{
  "n_layer": 13,
  "d_expert": 160,
  "activation": "mish",
  "router_score": "sigmoid",
  "normalize_top_k": false,
  "routed_scale": 1.0,
  "balance_loss": 0.00746,
  "balance_bias": false,
  "init_std_router": 0.0266,
  "vocab_size": 37559,
  "tie_embeddings": false,
  "optimizer": "muon_variant",
  "lr": 0.00851,
  "seq_len": 512
}
Below are experts of layer 4 (counted from 0) of a mixture-of-experts language model. Rows are named router (the router's row for the expert), up (a neuron's input weights, with its number) and show model dimensions 192-383. Each number is 128 + 24 x the weight over its row's rms, rounded and kept within 0 to 255.
Before each expert's rows: a language model's description of what the expert responds to. This comes from a sample of Wikipedia text that the model never trained on.

# expert 30
What it handles: Prepositions such as in, during, to and for, plus won, scored and drafted, mostly in sports game and season accounts.
router [114 116 125 146 105 138 160 101 125 153 103 158 154 134 143  70 135  92 177 124 125 100 136 125 145  99 156 156 152 109 157 113  89 115 124 125 121 101 114 134 148  90 101 132  85  90 113 171 154 129 141  99 111 111 144 123 199 110 136 113 137 139 140  98 134 152 116  71  95 130 160 137 147  66  98 126 143 110 144 117 110 118 135 163 175 102 177 198 125 138 116 128 118 128 133  87 137 122 169 140 108 138 175 139 129 125 113  90 136 130 160 146 133 114 159 137 140 134 149 101 138 124  95 164 128  97 123 113 154 118 158 117 108 119 138 120 143 101 136 169 152 174 140 108 122 158 110 148 110 158 138 123 109 171 122 115  90 153 165 134 115 121 129 130 147 138 126 106 124 123 132 120 181 127 121 143 100  96 138  90  82 128 108 123 120 109 127  94 115 151 124  94]
up0 [122 132 112 125 156 118 121 158 122 150 140 169 139 180  99 153 137 107 110 125 146  94 150 143 136 129 110 103 151 109 135 130 153 138 136 149 112 150 119 125 130 136 118 159 130 100  81 117 143 160 149 106 121 162 130 135 123 170 148 157 147  83 160 122 107 116 150 157 127 121 177  67 108 125 123 133 137 143 124 143  95 154 119 126  89 178 142 155 152  55 159 127 127 144 137 129 144 147 104 126 145 152  94  92  99 107 147 144  72 102  97 120 109 122 101  96 119 132  98 127 146 158 142 136 148 134 126 158 145 117 140 155 162 150 128  88 116 129 138 127 122 108 119 156 142 152 131 123 119 121 100 114 153 114 106 157  96 112 153 138 102 111 157 136 186 107 125 148 127 103 135 162 135  93 130  88 170 102 128  90 122  96 119 121 108 122 169 171 111 113 186 145]
up1 [ 98 111 118 121 124 126 137 125 123 135 153 164 136 108 153 146 169 128 126 142 120 118 132 136 129 109 130 116 146 145 146 172 139 140 163 140 162  97 142 124 117 125 107 142 131 117 101 143 171 171 167  99 164 191 119 114 137 121 132 117 104 114 108  89 120  73 120 170 164 149 136 109 108 129 162 132  93 130 101 110 107  88  85 131  90 147 157  89 159 135 124 140 153 146 125 128 173 168 115 124 105 122 130 164  75  96 141 116 121 166 106  85 133 129 134 123  92 115 150 119 172 130 126 155 115 152 111 145 129 142 188 119 121 122 134  83 144 105 142 124 128 132 144 127 149  93 157 124 133  79 125 146 139 170 155 114  86 132 168 149 125 197  89 133 129 133 111  68  94 126 161 128 105 127 106 101 121 128 148 124 136 113 155 125 114 101 120 153 114 141 155 108]
up2 [120 139 115 145  90 130 156 111 141 156 153 120 117 162 148 139 115 134 124 140 132 141 127 147 116 141 115 137 183 129 127 118  89 111  95  91 181 122 127 142 171 134 126 115 122 121  99 162 100 140  97 124 167  96 143  99 158 122 133 122 167  93 162 114 124 146  99  95 152 111 109 117 132  80 144 128 117 124 113 195 157 132 211 183 126 122 141 163 129  92 138 160 110 105 152 123 114  97 129 124 115 132 105  95 104 104 121 126 104 112 154 118 114  98 153 123 137  77 123 132 156  97  91 157 115 128 146 115 178 122 143 112 142 141 162 136 146  91  89  86 143 130  86 103 116 143 138 113  97 135 139 150 144 145 113 147  96 152 201 125 116 108  93 147 212 111 117 159  97 141 132 106 173  73 118 157 136 148 112 122 126 125 157 136  93 124  70 137  97 151 134  97]
up3 [130 116 107 126 101 155 147 136 122 122 110 164 139 130 123 160 104 138 154 110 102 114 139 137 125 137 136 162 139 118 130 143 114 109 155 149 119 100 121 118 193 135 118 119 131 108 192 130 136 166 135 157 105 101 152 106 111 138 127  96  95 119  86 134 126 141 113 149 107 125 147 151 129  90  92  90 102 145 177 145 102 112 103 161 120 133 150 118 149 106 135 118 147  73 136 167 133 142  93 127 127 103 107 122 133 135 131 131 120 149 118 128  90 138 108 111  50 108 114 147 130 109  95  97  92 121 120 120 153  99 153 139 146  95 143 158 121 144 138 109 126 138 129 145 112  68 139 120 137 144 118 147 117 113 122 113  99 149 135 139 136 126 150 158 135 130 127 153 143 132 105 137  78 138 126 144 132 128 155 161  92 181 155 110 112 110 150  79 143 121 141 105]
up4 [127 136 135 142 156 112 151 164 110 163 104 143 141 136 113 102 140 127 165  92 159  94 137  94 112 183  95  87 185  80 160 115 147 139 127 149 152 123 127 145 141 120 117  91  92 113  99 113 109 144 157 125 133 126 149 162 138 111 138 132 123 118 167 126 115 126 112 152 123 127 133 158 122 167 142 150 122 135 158 133  82 101 118 151 120 137 142 140 153 161 130 154 120 106 108 130 152 143 165 117 153 184 123 154 106 146 140 117 151 124 105 116 157 128  87 119 137 146 158 136 137 133  85 181 118 149  76 149 176 144  99 109  83 148 122 133  64 156  93 153 138 118 155 139 123 149 188 100 134 102  90 148 128 118 122 128 142 118 120 119 154 127 146 107 139 160 129 137 202 153 142 141  82  88 116 144  78 106 130 152 123 141 131 127 115 117 154 140 168  82 132 115]
up5 [118 110 135 165 125 138 139 128  94 138 132 124 148 108 157 118 130 100  99 142 125 124 106 129 128  91 135 154 132 150 200 119 105 134 132 157 116 134  89 115 153 155 167 147  86 111 124 104 112 116 150 105 149 143 133 130 147  80 132 127  96 168 166 116 124 103 147 137 128 169 152  90 146 101 141 140 109 123 153 156 107 129 157 133 119 119 142 153 150 143 126 127 154  84 142 139 112 103  99 146 138 172 112 104 121 150 116 122 125 151 139 142 140  96 171 144 145 168 139  87 161 135 105 129  98  94 103 137 132 132 101 160 131 168 108 141 152  97 130 187 156 123 120 120 123 130  81 119 159 105 108 156 104  81  94 139 116  90 142 118 108  99 135 125 100 121 117 113 140 148 123 104 165  98 175 101 171 116 120 111 119 120 120 168 174 133 185 103 176 111 127 135]
up6 [140 149 112 123 153 142 106 131 162 109 136 118 169 120 174 131 154 132 106 155 141 109 143 132 132 141  99 147 132 124 140 119 146  76 139 120 142 102  51 104 121  91 171 139  86 148  95 155  88 142  88 161 132 134 148 154 131 160 130 139 130 117 137 121 151 132 128 126 152 125 153 100 128 102 109 179 112 118 128 119 123 122  82 153 143 127 112  88 185 116  80 113 166 117 119 138 137 132 163 183  84 127 122 116 135 131  78 142 109  98 130 111 128 134 140 149 121 124 143 134 131 140 141 116  73 144 117 126 121 123 116 122 135 122 106 113 127  90 104  99  87 108 118 160 145 129 183  82 141 140 128 139 128  70 105 199 122 130 150 132 138 146 142 151 152 142  96 135 131 141 106 113  65 156 140 122 152 148 165 134 138 125 114 150 131 167 156 125 142 112 140 113]
up7 [113 140 101 115  97 109 117 134 146 161 126 149  87 140 134 106  92 132 171 140 143  96 126 140 149 122  88 118 146 118 127 126 121 154 105 114 120 143 117  94 130 117 128 143 147  87 153 128 123 204 150 160 151 112 136 122 154 113 164 123 120 108 143  89  92 128 152 139 157 140 142 139 117 127 109 138  94  90 119 130 159 105 102 115 115 106 160 143  98 121 125 116 131  89 182 127 121 148 184  88 136 170 133 160 160 130 128 134 131 119 113 181 107 156 149 144 161 110 160 103 147 148 169 128 152  91 111 129  85 163 146 139 139 131 186 125 142 117 148 102  97 157 137 133 185  97 119 148 102 122  82 189  73 153  96 144 129  70  98 139  95 105 141 149 125 128 167 170 136 125 120 137 137 136  88 162 137 121 122 119 121 185 118 146 104 147 127 151 121 142 124 153]
up8 [123 108 135 175 139 125 125 138 153 104  63 121 112 175 106 162 108 110 161 148 127 137 125 108 141  98 128 119 155 103 135 112  82 118 103 158 129 110 139 101 124 127 138 100 140 128 144 173 137 134 134 135 143  98 142  84 170 124 132 104 124 144 134 145 119 175 102  90 159 126 172 130  97 133 107 120 119 147 166 110 141 119  95 155 103 127 126 136 136  77 153 148 135 133 141 140 149 148 169 112 142 158  79 125 122 139 192  87 152 134 127 162  86 140 107 137 132 144 117 141 126 132 137  99  96 120 125 113 111 140  92 114 137 138 125 108 114 130 149 147  87 149 124 147 179 109 128 187 112 146 115 122  81 141 106 175 132 139 161 110 112  75 135 134 122 108 113 114 154 163 136 117 126 200 144 157 130 152 114  90 120 124 106 114 111 123 190 144 134 139 117 119]
up9 [132 108 149 158 171 113 144 121 124 134 120 113 137 127 114 127 113 110 105 152  98 156 113 131 145 120 101 116 128 160 102 166 114 123 137 129 109 173 120 142 143 151 118 111 122 105  88 124 139 124 138 116 118 100 105  85 132 147 156 110  99 139 136 160 167 114 131 126 151 114 130  96 101 122 153  86 126 136  98 130 132 108 135  98 147 133  93 130 134  99 106 135 145 114  93 124 146 174 148  94  95 124  93 130 157 142 118 129 107 110  85 147 146  92 182 148 125 134 117 103 161 152  80 168 130  56 149 123  91 100 116 103  99  93 105 133  86 151  97 128 137 133 129 122 178 154 116 102 141 163 185  88 127 168 135 129  84 158 116 121 130 117 106 103 123 152 148  76 125 154  99 125  91 107 152 134 148  91 105 124 100 135 128 142 146 149 103  90 140 122 135 117]
up10 [162 120 136 152 146 102 113 131 139 123 153 190 103 124 123 141 114  86 129 155 110 129 109 136  95 105 118 138 160 134 108 104 138 154 149 152 112 150 160 108 117  70 143 150 156 131 173 116 142 184 137 110 152  82 174 123 160 124  78 136 165  85 143  89  78 105  95 125 158 138 155 110 152  98 129 127 153 138 117 109 134 177 117 119 168  75 150  85 160 111 117 120 163 143 122  77 131 115 108 155 141 138  91 112 121 131 113 169  90 154 118 122 126 110 179 106 124 149 141 125 146 162 168 141 120  65 125 132 138  99 134 100 119 112 165 133 127 151  96  74 109  66 117  77 130 129 142 122 141 157 139 132 107 129 138 137 123 107  95  86 150 139 140 157 104 123 124 138 116 135 134 184 142  90 123 127 101 145 139 106  99 138 127 118 100  96 146 100 140 141 139 101]
up11 [150 103 154 139 141 145 146 124 138 147 106 119 149 123 125 141 121  60 133 134  93 131 149 101 120 147 132 131 103 130 112 107 147 128 115 149 110 145 125 146 147 129 130 139 126 123 104  93 101 113  64 137 150 120 104 167 154 121 105 122 163 151 169 140 116 138  78 125 155 142 134  91 123 136 110 125 160 117  96  75  77 160 105 147 105 115 145 139 103  98  80 122 127 118 140 116 152 138 161 130 125 124 157 150 114 172 152 132  89  96 132 102 109 154 112 131  92  97 120 139 138 136 108 107 126 137 112 160 100  92 104 115 129  70  76 148 135 134 133 114  64 110 108 122 142 144  85 110 128 121  90 145 136 117 104 155  94  82 120 144 120 125 142 151 109 141 131 106 111 123 121 122 128 154 116 139 119 163 152 149 116 135 125 159 113 138 146 120 183 147 155 132]
up12 [135 108 110 156 105 126 119 189 136  84 116 102 132 170 134 121 159 121 144 196 154 121 156 146 141 121 129 159  88 118 165 142 141 125 120 120 115 109 102  72 100 120 138 151 133 130 101 107 139 148 158 145 134 146 146 128 111 142  71 139  94 146 148 134 150 114 184 153  97 126 220 107 117 128 115 144 119 123 114  92 141 108 134 109 123 102 110 135 130 157 127  69  96 115 107 150  91 107 129  96 106 125 144 136 125 146 109 115 144  84 110  91 149  97 124 116 126 120 162 117 111 102 106 115 145 181 143 141 124 104 127 155 153 113 121 111 120 104 133 143 141  97 141 117 129 142 176 182 111 130 130 130 182 111 116 163 125 115 123 184 128 130 117 156  74 141 147 118 115 127  94 154 151  95 170 119 178 120 131 125  81  83 157 133  96 129 108 173  99 114 135 151]
up13 [113  77 175  95 193 156  88 100 111  97 137 140 126 102 111 136 127  94 114 112  96 180 163 141 142 184 129 126 149 147 126 105 107 122 143  98 121 112 137 100 121 105  98 133 115 168 136  65  96 129 147 128  95 142 128  99 146 141 157 103 125 140 122 121 143 105 159 121 138 127 126 127 119 114 105 121  78 165  76 154  98 133 129 137 135 125 143 113 141 155  95 153 102 134 129 101 160 156 121  95  93 151 111 110 138 100 111 141 196 128 124  88 101 137 138 145 136 126 133 151 121  94 119  78 100 141 148 140 137 122 131 141 107 104 127 151 110 126 125 139 127 116 129 143 108 134 120 161 131  81 156 138 168  99 150  95 130  69 112 140 151 122 135 156 133 108  89  78 138 147 127  99 120 136 155 136  84 122 178 120 155 134  98 123 127 170 130 135 118 181 122 113]
up14 [100  80 133 138 182  92 130 135 111 146 137 128 164 157 124 114 103 161 121  74 130 163  94 160 199  98 181 127 148 152 105 109 129 102 156 139 153 114 103 148 117 144 148 110 139 126 102 108 106 126 121 137 110 109 123 109 112  75 102 175 149 132 125 128 152 123 113 162 154  91 167 127  80 154  84 101  73 111 128  99 121 144 165  88 112 122 110 179 157 159 159 154 129 102 139 116 105  94 162 107 158 114 101 112 101 168 159 103 112 123 141 142 122 133 147 137 121 146 128  88 145 128 150 131 103 134 156 133 168 154 142 114 144 135 132 118 142 121 124 147 134 114 108 130 158 138 157 132 168 132 124 141  95 127 149 131 157  63 188 131  94 161 126 136 139 127 125 102 125 172 141 115 112  97 115 124 148 156 134 142 129 145 120 130 108 144 116 168 116 145 114 131]
up15 [141 137 120 109 145 180 129 115  94 122 170 100  89 130 113 137 132 132 133 137 128 158 125 104  88 177 142 147 169 132 127 167  93 123  97 169 160 138 184 132 131 145 153 137 130 134 121 118  85 169  81 143 138 143 126 132 162 166  88 120  89 168 191 102  70 103 108 140 130 136 107 136 139 141 104 160  90 185 148 125 125 168 177 103 138 100 134 110 147  89 115  93 140 112  99 162 115 117 129 137 144 125 136 138 115 136  83 124 188 139 153 121 119  98 154 117 100 105  96 126 121 150 135 109 107 151 122 101 119 115 163 183 131 109 136 111 152 150 129  89 144 115 167 161 129 132 132 143 116 152 120 128 135 128  90 145  87 130 147 120 146 197 148 164 103 108 103 112 152 112 119 112 149 101 162 127 102 148 155 111 116 128 129 134 166 128 123  79 161 143 114  88]
up16 [ 99 167 130 147  87 135 144 159 153 139 168 136 144 115 149  47 139  98  85 158 156 129 118 101 123 127  90 107 125  97 122 115 117 136 112 140 194 110 149 121 126 121 128 111 130  91 110 114 136  89 115 126 137  84 115 133 127 117 110 122 129 157 157  96 117 139 152 137 118 128 148 125 162 152 123 139 144 130  98 106 145 118 119 181 128 156 111 118 135 136 117 134 142  91 112 154 127 146 148 165 143 125 200 138 118 155 166 117 150 130 141 108 144 141 117 162 140  88 139 125 125 130 125 134 106 114 120 134 139  76 126 140 131 108 104 169 147 133 129 133 141 180 123 124 158 108 166 160 121 141 128 113 148  98 151 125 122 130 127 169 160 115 170 167 110 111 119 185 138 122  72 157 159 157 143 131 101 195 128 114 110 149 131 139 115  90  72 100 125 140 134 152]
up17 [151  57 107 149 108 104 119 156 138 124 116 101 147 142  89 114 150 116 175 107 130 120  84 140 176 117 140 109 119 116 150 184 149 125 145 140 141  65 122 115 157 175 143 121 122 137 124 109 115 160 106 126 108 127 110 135 161 103 152 160  80 165  87 105 120 147 108 141 120 136 139 162 124  93 140  96 111 120 124 141 121 155 100 136 126 119 139 135 149 147 115 115  99 136  96 129 112 132 105  96 113  90 141 107 125 170 141 155 108 126 119 123 142 114 115 153 127 110 152 101 126 113 131 129  98 113 174 151 117 124 131 101 140 149 133 168 176  83 159 104 120 137 152 140 140 109 148 126 117 162 156 167 129 117 125 150 158 150 121  93 148 120 129 158 151 136 132  84 133 138 145 195  81  92  88 134 123 113 111 128 146 125 154 140 142 117 109 136 138 139 110 178]
up18 [166 128 199  96 136 130 152 128 179 151 102 147 103 148 158 109  87 101 116 129 135  97 124 127 127 108  99 142  93 118 104  76 134 125 118 104 109 113  93 132 158 128 128 107 121 173 106 124 112 151 160  82 142 142 112 140 130 132 146 115 125 130 153 167 100 114  80 147 148 107 114 115 183  98 128 137 116 121 133 154 142 163 121 148 155 189 106 145 150 155 148 119 146  90 112 120 114 142 147 139 146 122 149 115 112 123 167  80 122 173 146 113 103 124 162 126 119 124 129 148 119 143 106 147 146 156 136 150 115 134  97 155 140 149 108 166  77 104 101 115  80 149 123 111 127  65 167 124 104 141 137 135 135 169 123 137 122  92 153 142 113 108 125  89  84 141 135  84  73 117 108 134 151 105 135 134 110 104  83 121 111 123 148 129 123  94 140 126 142  90 100 153]
up19 [107 138 111 107 105 118 100 105  93 124 156 116 124 110 142 120 121  93  93 186  82 152 120  99 140 116 116 113 120 137 115 160 137 135 145 109  98  64 147  91 125  66 141 183 112 194 159 138 154 125 128 119 122 122 118 152 147 121 145 125 170 143 124 115 132 112 127 111 156 146 101 123 159 116  73 128 104 150 102 131 145 138 182 127 122  91 146 146 156 105 132 145 132 120 143  73  89 112 141 137 125  84 161 143 137 139 117 124 139 156 114 162 188 149 129 132 144 118 140  96 153 149 126 133 131 121 163 104 146 145 129 162 144 164 100 127 163 116 154 167 170 121 126 136 124 152 126 129 126 114 121 121 122 118 165  98 115  93 133 157 115 167  56 136 143 111 171 138 148  85 101 140 140 124  94 137 160 125 173 139 137 110 147 148 142 108 162 176 143 152 136 174]
up20 [135 152 149 128 106 122 116 159 181 143 130 115 131 134 115 127 107 123  95 117 106  91 141 155 133 126 114 168 138 172  99  93 142 122 159 136 129 131 107 136 145 105  97  86 142 116 130 117 153  81 139 167 108 158 148 141 122 155 122  88 169 145 112 113 113 102 119 108 125 112  93 139 136 112 159 178 142 159 125 119 136 127 109 141  94 110  93 130  94 147 156 158 149 144 142 141  95 155 139 120 173 104 151 125 147 141 145 135 165 149 126 135 151 203 136 144 131  87 119 140 126  84 128 154 150 100 129 106 122 149 113 164 113 114 148 121  86  94 169 124 165 135 183 146 116 111 142  99 107 158 142 169 141  96 106 154 100 142 146 109 172 134 155 114 147 161 135 123 125  81 137 110 142 102 100 153 149 125 144 142 107 152 123 110  98  89 106 146 119 120 122 132]
up21 [158 130 126 120 113 181 115  95 169 116 141 119  91 150 137 102 132 121 118 140 146 142 143  98 116 146  87 134 150 114 103 128 132 116 141  81 140 141 128 160 132 131 132 105 188 168 143 131  87 143 156 102 139 111 121 132 124 104 110 106 100 134 123 170 195 121 111 144 166  94 150 126 122 135  94  98 167 131  54 108 101 108 131 161 136 121 119 121 107  96 105 138 148 131 110  95 123 135 159 131  85  97 155 147 102 124 109 126 161 142 110 106 142 125 152 174  94 151 104 163 126 154 142 115  92 118 118 164 151 134 162 136 115 161 107 125 168 104 156 101 183 138 155 110 179 130 112 136 122 153 126 134 115 128 121 130 124 131 142 157 113 160 104 126 124 105 121 157 156 150  94 107 120 114  90 131 108 113  88 143 144 117 133 160 100 109 144 138 141 115 160 124]
up22 [139 151 113 116 169 131 114 127 141 129 129 101 101  99 111 121 110 148 141  84 152 112 119 184 101  90 107 117  98 163 141 148 104 136 121 122 109 123  87 132 102 144 142  74 133 125 143 136 106 128  78 121  81 132 115 107  96 121 115 126  91 129 148 123 129 141 159 132  95 183  98 129 152 172 165  93 173 116 133  68 117 145 112 130 135 134 149 124 162 146 123 108 128 116 121  87 135 142 121  78 143 149 117 154 161  90 130 128 139 154 112 117 140 134 145  99 105 167 129 133  77 114 119 157 103 166 119 140 130 105 162 136 117 126 156 109 106 102 131 131  87 160 166 128 150 134 113 141  96 122 114 117 116 107 134  86 152 123 107 115 157 146 120 107 123 139 149  97 133 119 112 115 150 150 120 147 138 140 106 121 133 134 123 148 117 108 144 123 171 130 132 155]
up23 [156 146 127 114 116 141 106 135 138 166 149 134 163 131 121 116 152 111 161 108 162 121 114 152 123 129 143  98 107 101 101 110 120 138  86 129 100 141 128 144 153  94 116 125 155 163 148  84 165 162 146 154 154 114 102 154 138 125 115  88 140  86 152 142 103 152 121 138 128 143 114 152 149  78 156 137 125 149 124 129 118 132 145 171 108 135 124 125 100 143  90  77 103 152 141 103 111 141 163 122 104 125 141 133 135  72 115  91 150 132 109 177  96 154 139 129 128 128 135 100 148 162  93 143 126 149 145 153 147 118 133 104 126 131 117 141 142 160 132 133  96 146  81 118 142 143 131 135 151 131 133 122 149 177  92 173 166 103 121 107 145 152  84 126 128 106 121  92 127 165 130 146 116 134 120  82 106 132 160 119  99 123 116 127 149 149  97 191 145 149 122 105]
up24 [125  82 173 138 123 110 171 141 113 138  97 152 125 156 108 137 118  93 115 164 170 119 149 123 132 128 120  99 110 116 170 157 128 110 142 133 151 115  81 137 143 118  86 140 144 105 137 125 142 135 111 135 108 135 135 144 155 142 138 126  97 160 124 150 139  93 114 133 109  75 126 110 104 116 116 130  94 135 127 176 161 115 117 116 128 121 130 129 128 128 160 153  98 106 179 100 126 163 115 117 133 122 141 163  95 132 117  99 142 125 118 110  99  81 134 168 132 109  89 113 157 130 162 108  86 130 137 125 124  86 109 127 150 154 120 117 121 155 156 157 156 146 115 152 159 118 119 115  99 141 117 153  91  95 163 151 106 141 113 149 126  97 140 149 117 117 157 134 151 144 119 113 135 141 114 118 145 115 119 107  97 119 144 112 103 140  82 128 105  75 118 111]
up25 [128 108 119 115 106 152 169 145 115 141 142 120 155 102 155 108 144 133  83 151 145 105 138 129 127 132 103 146 124  92 158 140 168 133 125 128 125 101 149 152 134 135  82  98 101 146 135 105 142 133 131 169 140 138 102 122 144  92 138 141 149 104  96 126 117 120 128 139 119 180 160 126 138 159 124 157 152 161 103 140 140 133 143 127 118 161 114 111 145 122 158 103 128  93 127 123 130 111  88 128 159 199 128 105 171 179 168 135 113 156  76 119 153 139 130 113 125 122 125 114 160 106 129  63 120 113 163 127 154 157 144 115  78 118 141  74 110 124 141 139 142 104 131 148 135  90 163 128 131 111 109 159 140 132 142 115 122 132 111 164 102 112  99 131 128 120 131 163  98 119 103 112 138  96 143 118 109 165  92 176 129 141 135 126 111 163 134 136 112 185 128 140]
up26 [ 98 155 144 138 112 164 119 123 148 165 153 109 136 125 118 122 148 134 130 134 159 107 142 154 164 156 135 146 162 150 134 129  93 148 128 120 102  68 126 147 169 148 128 133 153  71 121 104 147 127  84 111 179 134 144 136 108 110 124 147 119 177 122 152 162 182 183  77 123 117 127 161 149 157 153 117 124 135 114 115 103 166 143 114 149 108 141  94 128  97 117  84 163 136  94 114 137 120 139 138 166 104 111 153 124 168 125 156 179 137  93 156 123 110 134 137 123 138 147 115 156 118 105 124 105 120 113 146 112 115 146 116 145 155 119 102 126 132  93 139 123 125 106 113 110 120 106 123  78 117 126 154 114 147 168 158 120 130 141 150 131 116 134 110 123 120 163 106 122 158 141 135 130  91 123 125 136 132 124  92 108 142 147 165  60 124 140 139 144 122 145 130]
up27 [138 115 135  74 108 157 122 130 148 104 114 165 169 119 133 107 121 141 148 128 141 151 167  67 118 143 168  92 128 187 156 114 109 107 156 145  90 125 130 119 116 126 109  99 124 111 142 130 115 105 139 112 106 131  99 136 107 147 140 125 113 132 111  86 114 137 142 107 146 104 102 125 121 152 155 184 134 157 120 127 132 130  99 138 138 116 165 125 156 106  98 126 100  82 102  86 112 112 110 130  98 141 138 132 131 142 128  89 105 133 122 123 143 135  88 159 115 108 101 136 113 130 108  93 104 125 149 114 162 106  88 128 152 146  75 170 135 101 146 134 150 137 127 148  84 124 126  76 156 124 101  83 140 111 127  95 103 141 103 135 147 164 115  92  87 133 118 131 115 130 106 162 175  99 140 126 161 125  85 146 150 105 121  77 126 142  94 116 163 136 135 132]
up28 [153 133 130 136 183 132 122 128 104 132 148 125 148 109 116 156 128 113 166 127 128 148 149 124 126 126 129 104 134 141 119 150 104 134 128 132 129 107 129 124 116 135 127  74 136 110 127 132 107 187 111 137 188 122 132 103 113 178 134 108  98 124  92 113 106 144 114 153 125 125 152 146 120 107  66 145 107 146 142 181 141 158 164 164 103 104 181 137 145 146 106 132 114  89 143  79 102 187 128 120  83  96 110 183 141 154 125 108  97 158 123 155 158  81 161 151 117 171  92 130 116 175 132 137 135 125 147 119 122 113  91 101 122 134 149 117 158 137 121  92 115 141  84 132 154 126 133  83 101 140 127 176 137 109 105 107 117 130 181 104 144 147 157 115  97 115 132  96 161 127 115 102 133  81 142  64 127 134 124 133 144 121 135 136  89 120 111 103 156 131 141  71]
up29 [ 95 134  68 182 124 130 145 137 112 151 107 103 116 146 131 123  98 142 135 153 100 155 143 111 156 101 100  94 120 104  87 166  96 164 136 120 154 141 146 144 125 106 121 126 118 132  91 124  95 140 129 146 100 151 132 164 127 107 171 128 110  97 155 126 149  96 133  83 111  86 127 103 178 115 126 131 100 138 148 135  77 107 139 135 149 163 155 159  87 121 126 121 120 137 105 135 150 149 135 111  99 135 125 101 146 120 152  67 172  96 188 152 153 108 106 126 135 170 103 161 112 101 122 166 150 136  98 143 105 129 142 122 104 151 161 142 115 106 115 111 120 104 128 137  96 109 138 175 134 108 156 113  85 107 125 117  96 135 120 130  94 127 126  96  91 150 130 111  81  93 130 129 149 102 111  97 137 140 108 110 115  53 144 131 159 151 135 140 176 126 101 114]
up30 [ 99  82 142 120 127 128  99 135 146  93 129  98 108 142 108 152 105 128 105 128 143 145 112 110 119 121 169 102 103 164 141  90 120 105  95 142 135 122 116 142  96 145 106 128 136 160 152 107 125  89  66 130 155  98 121 105 124  98 165 162 101 131 114 113 124 117 102 120 122 112 116  93 146 126  66 181 136 149 119 147 107 120 127 137  77  89 115 149 133 113 151 118 128 134 177  74 117 143 121 106 130 157 145 141 154 126 133 182 123 137 133 118 126 172 161  92 128 140 154 127  74 122 116 113 151 115  75 116 183 144 107 136 144 167 109 149 141 112 119  77 115 158 147 130 153 133 170 166 140 164 137 157 104 134 113 137 137 154 115 130 161 104 166 107  90 130 158 119 130 162 137 132 126 169 123 107 156  92 113 131 149 136 109 147 171 121 123 113 138 145  80 123]
up31 [116 100  76 140 108 104 140 153 106 149 126 114 189 147 110 150 168  86 126 148 149 136 113 100  77 125 150 168 113 109 102 132 113 128 140 117 130 118 123 129 128 106 131 120 135 149 110 200  99 133 147 176  61 115 127 112 133 117 149  85 155 178 146 116 126 109 130 139 158 114 155 135  88 118 108 126 159 113  99 133 173 132 132 148 132 155 162  91 104 106 140 110 138 156 127 149 115 110 161 129 127 150 109 163 148  87 110 117 147  86 110 163 145 138  92  78 147 140 184 117 119 172 174 161 125 124 163 163 146  96 123 122 139 138 138 124 102 139 131 117 151 126 123 111 149 114 122 132  82 103 157 151 122 126 146 118 146  86 137 162 122 156 101 117 152 145  92 135 116 118 142 110 175 138  90 175 146 152 176 122 145 109 163 137 155 117 128 163 124 119 138  95]
up32 [117 138 135 120 127 166 147 109 122  85 112 137  96  94 100 155 126 134 125 125 166 128 116  94 114  92 143 115 133 106 109 152 103 111 131 168 121 161 167 118 125 131 130 191  98  75 126 161 142  98 136 137 171 127 144 140 114 111 145 124 125 143 103 131 138 106 163 120 125 125 157  83 131  94 145 135 125 138 127 127 137 127 174 136 146 140 146 111 162 138 126 137 128 142 100 159 123 127 113 112 119 122  91 157  94 164 126 126 109 138 147 115 154 122 169 114 142 161 101 122 139 146  94 146 143 108 112 177 123 175  96 139 107 145 132 101  90  82 142 115 114 143 115 104 131 141 111 108 145  96 179 134 115 131 135 134 108 177 134 156 114 184 139 115  81 172 115 119 140 146 114 137 186 122 146 126 162  70 103 118 148 178 129 122 103 167 107  91 145  55 164 116]
up33 [191 175 118 128 129 122  97 110 109 118 106 102 146 122 121 104 100 125  87  99 147 124 115 195 158 119 118 168 105 123 131 139 134  90  93 100 126 128 128 142  94 130 127 124 120  97 176 136 170 108 109 116 113  93 130 143 159 101 124 147 102 121 110 142 149 124  91 142 122 132 165 143 106 112 149 113 157 149 113 117  96 135 144 106 123  90 162 113 148 138 130  63 100 118 107 126 118 119 147 161 168  79 126 151 101 163 101 123 103 125 136 131 149 116 157 145  94  93 129 106 132 124 126 109 140 159 100 114 129 127 103 113 160 134 113 111 165 130 123 151 115 137 137 111 136 114 113 134 159 163 179 134 122 165 109 103 109 118 164 124 145  95 147 112 123 153 145 156 151 121 107 164  81 124 152 117 110 124 117 169 121 130 150 131 120 122  87 118 146 158 141 116]
up34 [146 196 102  95 150  99 133 106 138 153 165 100 133 116 124 129 137 174 113 124  92 162 157 116 113 148 104 102 140  97 130 148 126  99 156 125 158 127 111 127 127 147 125 153 162 131 132  99 117 124 140 133 140 150 107 157 110 106 105 104 128 149 141 148 124 112 107 131 176 128 141 140  59 157 158 137 154 130 133 113 100 135 114 154 173 161 144  92 130 122 131 151 156 140 119 136  73 108 101 154 122 172 138 115 138 123 115 134 142 155 117 103 142 154 137 133 109 156 193 117 177 143 123 137 173  71 145 174 139  94 153 103  96 112 105 106 102 175  91 124 101 102 146  98 112  99 130 137  74  80 143 137 131 124 139 130 110 116 101 141 134 148 133  65 128 109 143  86 139 171 127 107 101 132 169 143 156 111  98 101 143 139 149  77 126  76 155 131 109 113 143  86]
up35 [104 154 154 136  85 143 146 192 136 122 129 104 132 151  92 117 122 104 122 121 189  85 157 115 106 157 150 142 111 180 101 136 180 174 115  95 137 141 135 153 135 104 105 102 146 170 151 125 123 120 104 128 162 128 112 120 178 114 125 148 118 125 101 125 134  84 138  53 127 106 146 127 133 133  98 159 141  94 124  98 153 154 104 129 126 124 136 138 112 154 102 176 126 142  76 126 150 131 156 162 130 165 160 139 148 117 173 128 150 118 105 131 121 137 133 127  92  84 165 131 132 160 114  96 161 140 161 122 130 152 152 133 140 148 124 133 125 138 126 100 139  55 137  99 162  95 129 141 134 124 179 122 139 116 152 133  95 112 117 150 126 156 110 160 139 108  99 119 106  97 130 129 130 146 127 159 152  86  97 117 129 106 121  97 113 144 121 131 173 166 105  79]